Weights of a small mixture-of-experts language model, trained from scratch on English Wikipedia: 10 layers, 20.3M parameters.
Below are experts of layer 5 (counted from 0) of a mixture-of-experts language model. Rows are named router (the router's row for the expert) and show model dimensions 0-191. Each number is 500 + 50 x the weight over its row's rms, rounded and kept within 0 to 999. Numbers have three digits each.
After each expert's rows: a language model's description of what the expert responds to. This comes from a sample of Wikipedia text that the model never trained on.

# expert 15
router:426536491430483491478453492402438499545450511467537542460406458496473485539477515575436560419566498502547566480503485494477465507444438553469441391578521522429512535499461520425454572621555480572540509508437538587510499521603481524513468530468441511469549453529410386452588521579456478494459501454484546459623518609508574469485531551545520523565473551516524467425519519520455542571409444520481518449495483464507513526490431515516555408471538487467490544374453425602544510484553557573507540500535430463508538535441467531563518510450453429452459497463481318499479550459489505507
It responds to: Sentence-final periods. Periods ending sentences or list items and decimal points in coordinates, table pipes and line breaks, plus name starts like Lu, Jo, Vi.

# expert 4
router:462548490529619500467580441503456523524473477427472539462485538534512535469559581472420490485344474405507464479519549492551412484534507463491455538457413539568552491437643436486535470428523495407505532497481580492434600373575458553489547524534507567528476551545527498498527475454470480480544471590570489563451489484468501473444548559460457523448534512527407570493482410421448460415452473451444447530501488504458482516508510585549439436560442451503556525567489587582506453529566498558563418520418513537494433505469477470458401521406514454542407488511472550526502510527503435506
It responds to: Name-modifying adjectives. Adjectives and proper-name parts that modify a following noun in organization and topic names, such as National, World, Democratic, Civil.

# expert 12
router:546487493541384531507503465522476513482446544589501479565516634400395424542562462588532464504360563551481511493386471484471495511456586572545622537500502443513507465426409626519552493476501454432529471489551535424526510523533545552460537488504542466503567457495496545458468435490507491477538550482553473504467557530495480478512520485610438461479425466486516525485562508417561490468524529481462460512533399571527437489417550439486493557493449505425483437537532468413483491502612602477471510472585502486550431489558505579453536525527552486547590451538577535459577425453471484472
It responds to: Latinate inner pieces, commas. Inner pieces of long Latinate words like ind-ef-inite, v-asc-ulitis, su-pp-ressed, plus clause-ending commas and paragraph breaks.

# expert 11
router:546486541453560514463452526484507521472475566503464530421518486451511552495519553460498441459501493472499478586495504586529524424479561497459516464409508475609457552429497595438474563539563531475457527569410575568529475441532476581479523439472527580608608564450521532408595511516456480383477487486382498441552518506510443490561499473541462575456482494479490633473563454558497468469530573492485515529434441553547530481574592508458482506544437486524520461533569552464466480443520511505472440562386457449541514509494454467509547453410508333580469498487514406484526599468512512522
It responds to: Verb and word stems. Word-initial stems continued by suffixes, such as began, set, war, make, fire, kitch-, War-wick, and inner name pieces like O'Higgins.

# expert 13
router:548458548487532496489447531477485466403581483500490542456513300567522490504477573447432509554567476462463451490549592491543552541464510396463462528521537489562413473562463445520506462507440491572398550491550475470459428512407544409487517479516464588558457547444506605573438503552526543508505529551455517507490446463480512480558452489523590521440551480461517460480469430541530428498532504462533493574488583402474533436542474534466525504583492498557481526464525634448469498548399412496443457464440484462479510504534502406574582444533539589490478510407443544520425539548514543446
It responds to: List bullets and modifiers. Hyphen bullets opening lines in infobox-style lists and See also sections, plus and, or, and adjectives like New, same, first, former.

# expert 1
router:510495368494442491488599451554449565516484491518493484387425558565505456513540460519450481514520519449537552393483558518593384558461490583502492545515480499504519497443444465508543414388565499372579520478510466500523498556575395546476480414564422545550521592466494556569489474435456557532430518502509539455575484499484555385407546459570507462455507463499505607440412525478485513503483435508506446531476489460548465535525451534514521508466486542472398512545459482577539480459501433534478465545522401548552457486439538459534459482421449522561417472584535440602517501476478482470
It responds to: Prepositions and short word-starts. Prepositions such as at, under, of, in, on, often after table pipes or colons, plus opening word pieces like top, hydro, cap.

# expert 6
router:480527460565506493553506533571583412493442476420484502577530523455571544455482439414567500448407503490521440510513497537516466379532560519503508506498476517464462521518533441432482676493486461490511516427438457562514556501466448556506475542469528559540465450542503465492542502495455408482566479497447366487435436432469370533510567480328476474536522558563471519591541493486483502443507534515533458531520546492496494465600523431533457497425477455528554446603543523519452499465553587463549506528453533459503567500552418421458477519484457425497411480558468496527506605523508493612
It responds to: Past-tense and participle verbs. Past-tense verbs and participles, often word-final pieces, after was, he or were, like based, founded, hired, recruited.

# expert 14
router:464531486487584498496556516542611494565507426445495463514558517537612637398496483402535479497522456461516437510554490520550506472587473454431435504410468556480552518555612407488449486436490519472502456478417443521488549408445453516535452533520478485457442566535576451521491547418462466514522460492436460549445424405506413574470502472315460490500539540530455542601433530518489512471538549510533570481486575571472546489562527503523472501507506480587553491557456503565501500501408459463575461513403561520431520474435512458449414491500468497498458561542445538498476542557533456543
It responds to: Word-completing endings, places. Final suffixes completing a word, like place-ments, superior-ity, target-s, plus place names and years such as London, Paris, 2009.

# expert 8
router:496558472477500493532439513490445483508526564479523564441395480502459391610486493512443448519557493449491512439480518399509577505431496537529588469520548404511550574566420589576543469565523526522431554474550528498504423553561564509486538478487426513512545415479519542543558519469535571544429486456528516563579464578567594370559499486586548549470446409451576420398482508560501458541494426444552440526514485498458428494437431531507580576464492536465483455437554514464528519516520479541433508527570435538451509526525540532618559448561589506490533532496494513594509514466485518437
It responds to: Name-initial word pieces. Short capitalized opening fragments of surnames and rare words after of, by or in, like Del(ay), Dem(ing), Fer(tilization).

# expert 0
router:487590515589501511482561514498477568467556398462534557397546371500535523526478526473470596517511522543509537489452463451551518584399533541568446519590389556538381557442524575529440534652570536535507462580497464480444589462508520543459529461459564517484497406552478511465510549611565464483502506534505541489548434482474532501422530579527509461476378616522503503442415494496528568496462500440439504528499535428540431436502541495525427534464521576425558533437511514570440447477494543530458523487540535539488489509582480479513529557485517540526441514494475596424464511490509490567
It responds to: Prepositions and label colons. Prepositions and colons that introduce a value or complement, like in 2011, at, under, and Function: in infobox lists.

# expert 7
router:519569514499508554482448461325466515425541486474424517425530455524508431494483550564491470543586544551540495485473409524385562541404513483453476481532560563477500511487489536507459433593498474570498522478591523486562432554507534453482498551635491488542525579458522506493445474499458589528475638545548547468553466560477613456505394490530487572430536453496576465504516488552513513538497414509419548465464529454563558524446366517450535487446593505558421512422538523481507539520518506557497502516391549503496563556566463540506464499530538539457499532529523515549516490439591586534
It responds to: Quotes, apostrophes, hyphens. Opening quotation marks, apostrophes (I'm, L'Aquila), hyphens, opening parentheses and prime symbols, plus mid-word pieces of foreign names.

# expert 10
router:477572538547600461502548458515551521490486458422550471544586588567539625432513454500526511536423496460512461489468446585503514453531485464495492527386512601488539475461611474361470514398489523480500459498435514464469553531411462470482420547497458501489447594510489409565440462571467499531594506521513484526428468381526423588493564491374476456445602523508466549530511548451535508371509507484535523440506558509489447463580521469446473548495489430629506507591486458558519524466496520454491490445425534469477533445463525525480467443489475481558546556534491590524479471550502461486
It responds to: Mid-name word endings. Middle and final pieces of split proper names and technical terms, like Hy-land, Pennef-ather, Orth-op-tera, Danij-el.

# expert 5
router:520454614425423521500495548544505565543483488614502436552403490545497508582470481562432509578541477528527537527495497486494586538421419543429457501517621453474565543568389588516519456541495570532477475487520506482454460533492593431452495428491471471465502415479518494521419589528492500585480448394440539492581569483603555498463481470608548444532461466436488374406510549455530514561514492548534506507491473509481466482493543552417594558505550533439467543451493447444505509573465448519460540456555434484522483514495558532559589455547540518557576582450501456434513452501463501465
It responds to: Copulas and table line breaks. Forms of be and not (was, is, be, been, were), and line breaks, pipes and = signs in table rows and headings.